{"n_layer": 19, "d_model": 128, "n_experts": 256, "experts_per_token": 8, "d_expert": 48, "d_shared_expert": 64, "activation": "relu", "moe_layers": [0, 1, 2, 3, 4, 5, 6, 7, 8, 9, 10, 11, 12, 13, 14, 15, 16, 17, 18], "router_score": "softmax", "normalize_top_k": true, "routed_scale": 1.0, "balance_loss": 0.00365, "balance_bias": false, "router_bias": true, "init_std_router": 0.00886, "lr_router": 0.00225, "vocab_size": 8192, "norm": "rmsnorm", "norm_eps": 1e-05, "tie_embeddings": false, "optimizer": "ademamix", "lr": 0.000885, "beta1": 0.9, "grad_clip": 2.0, "batch_tokens": 131072, "seq_len": 256, "train_tokens": 675000000, "steps": 5150, "dataset": "wikipedia_en"}
Below are experts of layer 10 (counted from 0) of a mixture-of-experts language model. Rows are named router (the router's row for the expert), up (a neuron's input weights, with its number) and show model dimensions 64-127. Each number is 500 + 25 x the weight over its row's rms, rounded and kept within 0 to 999. Numbers have three digits each.
After each expert's rows: "comes after" lists some tokens at least twice as common just before its tokens as in all text. This comes from a sample of Wikipedia text that the model never trained on. Tokens count by the router's weight.

# expert 76
router:525495519495481525515516495497497514558451480549526534477521526536520452515481497481509491463507481461497527500514461507483531452453502503458495524460530528495475454524468496501502487478505455
up0:447494486555496537504533458505474482484480531507488473503498473470549491500543495468505534493458536507465515456489511511507502510500515470545514500512483515471474481488491483514528449496485525
up1:559523483485503541535496487501528507472477554566495470479508500523503490469474509500508473508508547539497476509504497464504474454479510536468537458503493494483506531475486486464453525501502508
up2:482474515480480528518501477497516493517514535482476519483478512476501474483508492527518510512483492496523501481500511512493535536493516513511495520478509502475487534466544488516509486485467504
up3:540508563552519499472470480511497458508513504515490502524476488510529508565516477499482443488537527514488538545500528493466526513504498525529508506503495467524498543487538502501490483520509478
up4:491492525473519440470512505528487522485512539482515535494519511510515490503541512511489512488506488509493515508488527499517484531569475504514515491491501517493496508494514474482510484513459507
up5:521532511570471489480505472482490494491495478485517489524492507492479488491491520497523533454488501510521463484524513492512495509497502498469450504468503537461480485507462573462489495482533500
comes after: " the", " of", " The", " a", " that", " for"

# expert 210
router:485481479505487497499509500471477501515490531483539482490478471443539471489464503520493509524476491530485482472515488488526510521539486474479526531518522449471507511463504424502507494478493541
up0:518551523500510469492517537489493512412486553500514488521533524494502507521500469472481549483483479517505538492492526529502499484505515485497491462519503496490484521491534531481502451483506505
up1:480519498504483500508533458511514477511449519474495533537530483475521483497517496500473531517490531500493485532534566513506496534556499492517455506482495487475502511520520502474513492492474464
up2:510487509525439507510491511568459511533509474513490518460483542495547463515503501511539524538479456542505498512497542472495551504510473480516485508504505478496496458497483504481535551516456494
up3:514501515567505517493460510495525510513486502544482444464479489511439491490525508524520514474490519482475510505508508498506450474526463467492531523491489534523494470485493479459515494480475541
up4:511489481516499468518477511478504502475556512506506482510464504508515512503483537502475535490514457509506485513448483534547442516510489488532493522478478524513506514500528469511504488527499556
up5:493512461489520496523506508475447506509503534524483473460486518501477520472477460500488512503502483507552476523435497529482508423504501528460498506530509495494509514493481570491460460501487475
comes after: " the", " and", " a", " of", " to", " an"

# expert 7
router:507500470515483469492502491498458472504531497487495485515481483523517530476529527498536493479521476484491491489555500483497461482507481547478505508433473546484493483549514493496460472507450468
up0:517452475500536515520529504495476497485491482487547523478513501494535492495524496512467534505492488511486509474507523501499517489531557472508534500485487502467491509519490512532499504519486493
up1:557520500493478492509460473479484516467541530529496492527491507459455492506521546512494479514574557533488509475468494496491536500559526474486498515510456525512462516466523483519528485492495510
up2:571496499544481517513475511471552478558549481495507510480423527477469482499538486466521521519531469505491477520516491539495530530513514478489510503501509483528471522522504503503492542507475496
up3:507497502491487519514517482506539505469499526481480525519559492506511447509498528542511496515457513491560514500459540474489501473502506536524475487521469493519464480479465469482466495476509522
up4:474485495506501487505524457484521501472466516476539475483492526499467513486479544447521494458522479491507514583531479452513468507457468467497533493515529461487490524485546457489516496498524505
up5:510488517492484510479510524472459521476529507500482476474460497514534517543534523474476448504554510535513503517534499547484457455513529507526504512532460466505505499480524471553546486488485473
comes after: "\n\n", "=", ".", " |", ":", ";"

# expert 145
router:482512517510516526491497486544461524482462482462480542494530525522477478515532496483536519511512465488524468470459545491479521531496475515512526472510460521528518520508502505502492511512479445
up0:528525536484497538471469490516510519464479511493487491481486539502511504536481554517478502442489507533510517493477518558541547510485488532487534491463500494508495493523499512504526533505472502
up1:499511486500499530568467514495511512535491452488479554511503530455534500534490533488519464497492505481499557471483499461522488483500505519481492521451490498498501483496540502457496496520535558
up2:489522486500465531495480438495501499477529490512487482509526523486527478506478461518507463499450498483532497455466539479464536516542492505495511468460501538529519496453476495529494541550444514
up3:505493518523518522511533506528485516502517488487500505497475478531568509513476491501479513490503507501474492510487531495503482440449499490544470493461485496495522461501459474470488497508486486
up4:492490475525476455509499536489486477507501496500471480499513472473479522461495456456469500510480493506511500537512497485467485469531495471474466482558487467480512489474491510565497493481525467
up5:526461473497498539526551511502533444490531480456531520489485498523480510449509522522525497503443499484485512506481491506484520456531503538523487464499527486504520510491505505478473505513505496
comes after: ":", ")", "-", " Animalia", ";", " minutes"

# expert 54
router:521467541500515495464506476507499486471466453488559472485518468512474491495490480538531547510470481480494454474496536518579512491489519474534461498469500515491459513474518526515513485482467485
up0:530460441502486485479475527520490470481472502513485484510525482500513512550522473449489503479524501515518478486492501501504496542496478503468534487529449474447488478527509512546468529481480515
up1:515452476489460493481470492543454489485494472520495488495469495476497489518525491518468532511505495507556488495500494501522509477536466498465520532531467506547477532509508514536502517533505538
up2:528493543515494471528506512466529497509517498496507488512486451458548517477467492465517451505472502462472498498479493501497501440559497458548525520487515496506515505455470508530516484467480511
up3:508483521512508510501464471530497510494500513488507502517528484493497460482544537505497522492491498481517501533512478507467485539468537508506501442494423528503524493493536532498489461489492497
up4:447492495490496549501511498500438458533520514511494496480473507494496514469483510514514523538468498496491471561493513481526539450488489470514501505503511514479500498511510488475502470520496470
up5:523496517488552559463516508484515473523459514535506462465499498530525506460466493495509503430504481522452498528464535484516493492503500525497487541494458462501555508527509510492521494518506505
comes after: ")", ".", "  ", "\"", "%", " ("

# expert 189
router:527487517486483477522471494511533511503519451522485493443506508528499513497523519461439491526507504513518503516525511525517503487543483510528478462521510476492530494500503561452499482509490550
up0:526537477498499505510502459521526482515540481518502502510472491503485530482516505468510496472521543497494499503468521479513525461484575462451523531536472508515498505521499530506458520477550521
up1:475454517477540477477527529484510504496478492513458498486530486513472509490511493480514469542471514564529478453469556470455514502473500519458499493476514469516505504471529501509511498545502526
up2:504478496466505505480486491513527511519514503502468489507512505512482516463521502484510483511487527540520487515472505513480505490491481462517527529508501505480515458539476498478493496443488530
up3:516484459497485473546493484515452516452472495486546510535490505506490496483515541478527477499480513506492514480541515514501495520509501496474513520485490483488524492475490500486542487514485526
up4:510468505498516474513508469518477491520503492479505520458448506524545488509528510505504494487486503502537475530510474498489505485542502548502492524506508485472492508569539492489471491501504500
up5:497501550482506477526521485431496499510489510484539482462489455474492492505475475523524501497556482414468514528487511515506537534524531516471486466513511520489514507478530527495507508468501491
comes after: "\n", "\"", " by", ")", " Conservative", " Republican"

# expert 244
router:529488455507462485462484461511485519513498475516525554480494501538488513483532540485547503437507482514515512498554518513538495524503471493484472496530462540454497476509487532494506497525471516
up0:511498488479510478496467501492549504549480527532468507490510537468517483488528517513479491539487502508449538504490524492507546468488481529489523520465471503472468488539490498478503495521532517
up1:516499481510495510486507515519481539524539485510485474473471510559473542481504538466515490466496482488481478498530459510509483524498472520477518494478515433543508490459479501438523534503495499
up2:542535516521496499540436510508483512494461503448532536491511497506536492469475540504468495473493496538503456526492504504526480485547511478500476489531502538502530516558502469475469470496457503
up3:523498535529515470499465491462486560468529516519523481507512497490493509539499488481509504484465513511459468502526515488464527491513493496490492429476464492525480460488507506501519505489486488
up4:483548504488497492480527490484496452542538514504517460434481557502517528505528482465506526484463509502516492479506493450500467485488498516484491505480496495473497493491495540516480507525522482
up5:519526490508460466477500477470478507521480531497521508495447452477529501505486465541498539497495518533470520525499492449502523507493497502511516559516502529459524499522511484479524457500481449
comes after: " |", "|", " 0", " −", " +", " MF"

# expert 17
router:521439522508512501454486499500464512475486481491509545489488523522497517530496493523457493512493509467475534532504489522489481491500483492532499523466487472517520462569519455488458460474487497
up0:518551476479456466511499474471495523475494545516507499507503545510507477504488541510506504479544473480472482493531537491438485548515541469510520528525533503451472463500485528500497505490481485
up1:483466483492490480508520477503498473500511485596471509519511506537488515498509532498481481540504545490492530505516492501510472486514556503553522544500513515509466487490504523505531477491500527
up2:511590499504493472478494489513479502493528528533463498509486476506504498484529524511485520501489517508523546483494483527534497511490482500530489510474502501479493500509458492533505480493441535
up3:495538496510511463481485499502501557543519496489474509507527500497532509473527502484476524501510481496506518488504468543515509473541491531481502512473509486520514461520514482523494501495482517
up4:537511495488474507506506485504468543489509565527493488456532540512489477504520504493501530515508471510484485515472515509488532505463462535454497502520470464484550454525502488495487478487476503
up5:498553485521494521505499508508484541489513488528496505458500474476468465465506535510516504496530550515499518523546549488490506528495509523531501485473525463480478502504485485505488496479542494
comes after: "=", "\n\n", ".", "See", " =", "Track"

# expert 243
router:529526454487482498452492485487502506480523513514511521520450527486517514508466522483538513484503507523469523494537497533521509495527490477504474511459470486541477493491503473531499468496493524
up0:504512501500523502479493503528486504529492522503492495523497474509493528491509512445512469532494506470465509481512494510536509478460489551511476487519505469513512510559451490478467470532525481
up1:520488493505482516468509515475523493446524490551465477448466451502539493454473509570530542495483538523505482505504500519532467492520511456485508510525492508494485528491554513482497521519459470
up2:523528495456527486516488518512485495485518510500525457501514541541474520574528529466508530504495500515524491486492501510533475510533488516459514517487471501481522500521487505508506520510528545
up3:466486511521520499504522535500497516510487503447509492532515484537512520491519510522513474464518530507495474518538464454514491506486485514485490422512485533451552514497493518531478489478495486
up4:502489464493477454497496480501491498474476498534528482526489470459518477519492545468537476480506475499517482512475505462465466539527544428477488477472548521460520516524484469479537503521471462
up5:488503510515518497491490473479490537498502483497541506497541527513472483535504491483473485505480490514531487499541503486498498467493544517489527475473500486501536523446519483527506534473513491
comes after: " (", "{", " U", "–", " |", "("

# expert 136
router:529478489463511502546469516511508485452499454505480504462488456537502523515557489484498512506543513503548513511541502515531488510510495519476485509491470478467529551497480520481540487479477530
up0:488457519512511550519502456494516517487525517507525512486483457558468476468507514499516515503478495529505445492519487512558475516540491514547482474488506479467478496521499496475510466517498534
up1:484515474493513556521509481509466523580508514481525536472556517495485530469505515479553459493497504525505483470482524517507489535580483519478502486510511472440447508551494465479549486535493519
up2:538547487504504487519514436448475466507497500460490518515470461511463483512515474520546502481513549497498475500541493512511500544535521539501476513487517517481498480505494499550511506471506498
up3:516494499520513532525474479517528501509504479474483513496504449487511501545513512515527574465508491491504510519488504476455469503457498517480526512494478501515510472525496499497493481550476487
up4:477509470487520525486434514471500536502509487482476520517474475466541525509501519499530468542472484530495478497493508477490515483534503534500512545544502488492460515503487475513513477492511497
up5:499467459496492465509534513500493533490505498524497516528470509518548522516533483502489531520511490493501513495501524503501524492538485475521538457500511432484516500508505497495514501422535512
comes after: " |", " SR", "U", " RO", " CH", "\n"

# expert 255
router:500500489512477503512481488490538501475470442455523515490536525557503510477523498510519490502484485504536500501536492501555501471487481474446521536477501506443478509518481520448496488516495538
up0:512507492540516504525492516535504490523462529441500510492500498488534502486480521492465527506478500512507520481496518461508500485451469542483499480490436520516538496523484489500519467483523529
up1:464508494457533505509483482489516530520494489502480514505491479437455561504506522505483463500496508479523510455505501478505534490496488527497485470502488516538473486489525529488464508526493524
up2:515507513520495503485446527445517485525454499528453491486489507537469472558512524519535495520478512499542545549507483484508530496505491550493488525488503497472468538506548522495496513506506516
up3:546477491442510471453548499512485538482454502512493537507496505512527535487485505460528486467474515492480498530492485433560492504471490510525485483498502494490482497534518464507492507493516491
up4:473498528448496507472476569521485484476476453525529496473494507545465525512514522495532508482478519476516509492529488543524484471514495504507545525490504458459525527446518542511509469507522507
up5:488483530484500514469525497490519515466503505507492525534449549504474537480486489485519498499505505497495513507473545544480519534532475511487518505509509511512465517497507473475540492527482545
comes after: " |", ".", ";", "\n", "–", " Q"

# expert 84
router:470463496501446482492457492508477497485509482542540530507510506538480513512517513478492501515505514517526511534546489560476492512500509498507519525482486527513452482478512548490463485516534556
up0:470487518489534505517488538538501499537487476487512479483505509498493486495475453446526474478476480498517489488496456484511508494512495511509532523524459546543481502489467508486458500534463512
up1:482489506544505514507509525495485520527509480500507459499489527488441498486503545549454476493497473500468495519511457507519482501481473536498507514510515529564537467540507505528486522507532522
up2:531508510459584479516484530486505519491533547498491483515499468513477516485465470517488532511487515473527494488513458496506526512487509479532505482507558484489536546543498517467521498519528475
up3:556489499521535488508462504489498465496472533493509474513507525492482492484492469481472485473479546488507486497519504501505506523467501468530500446495518531503497526506536487472484495508518510
up4:517499492509496502507483492476466464454540492515554547480504497508516499512548553514541532502472486521551558443541497484518501511510466473499491535498529520471551529504504474473448459524502492
up5:505497504506501508470507477503450495509483502481466503530531471512481515466488477535518497490502506475469534509472488485487457512493507511502556513513524468509513445499476498574503482482498496
comes after: " |", "|", "\"", " Albums", " —", " Sweden"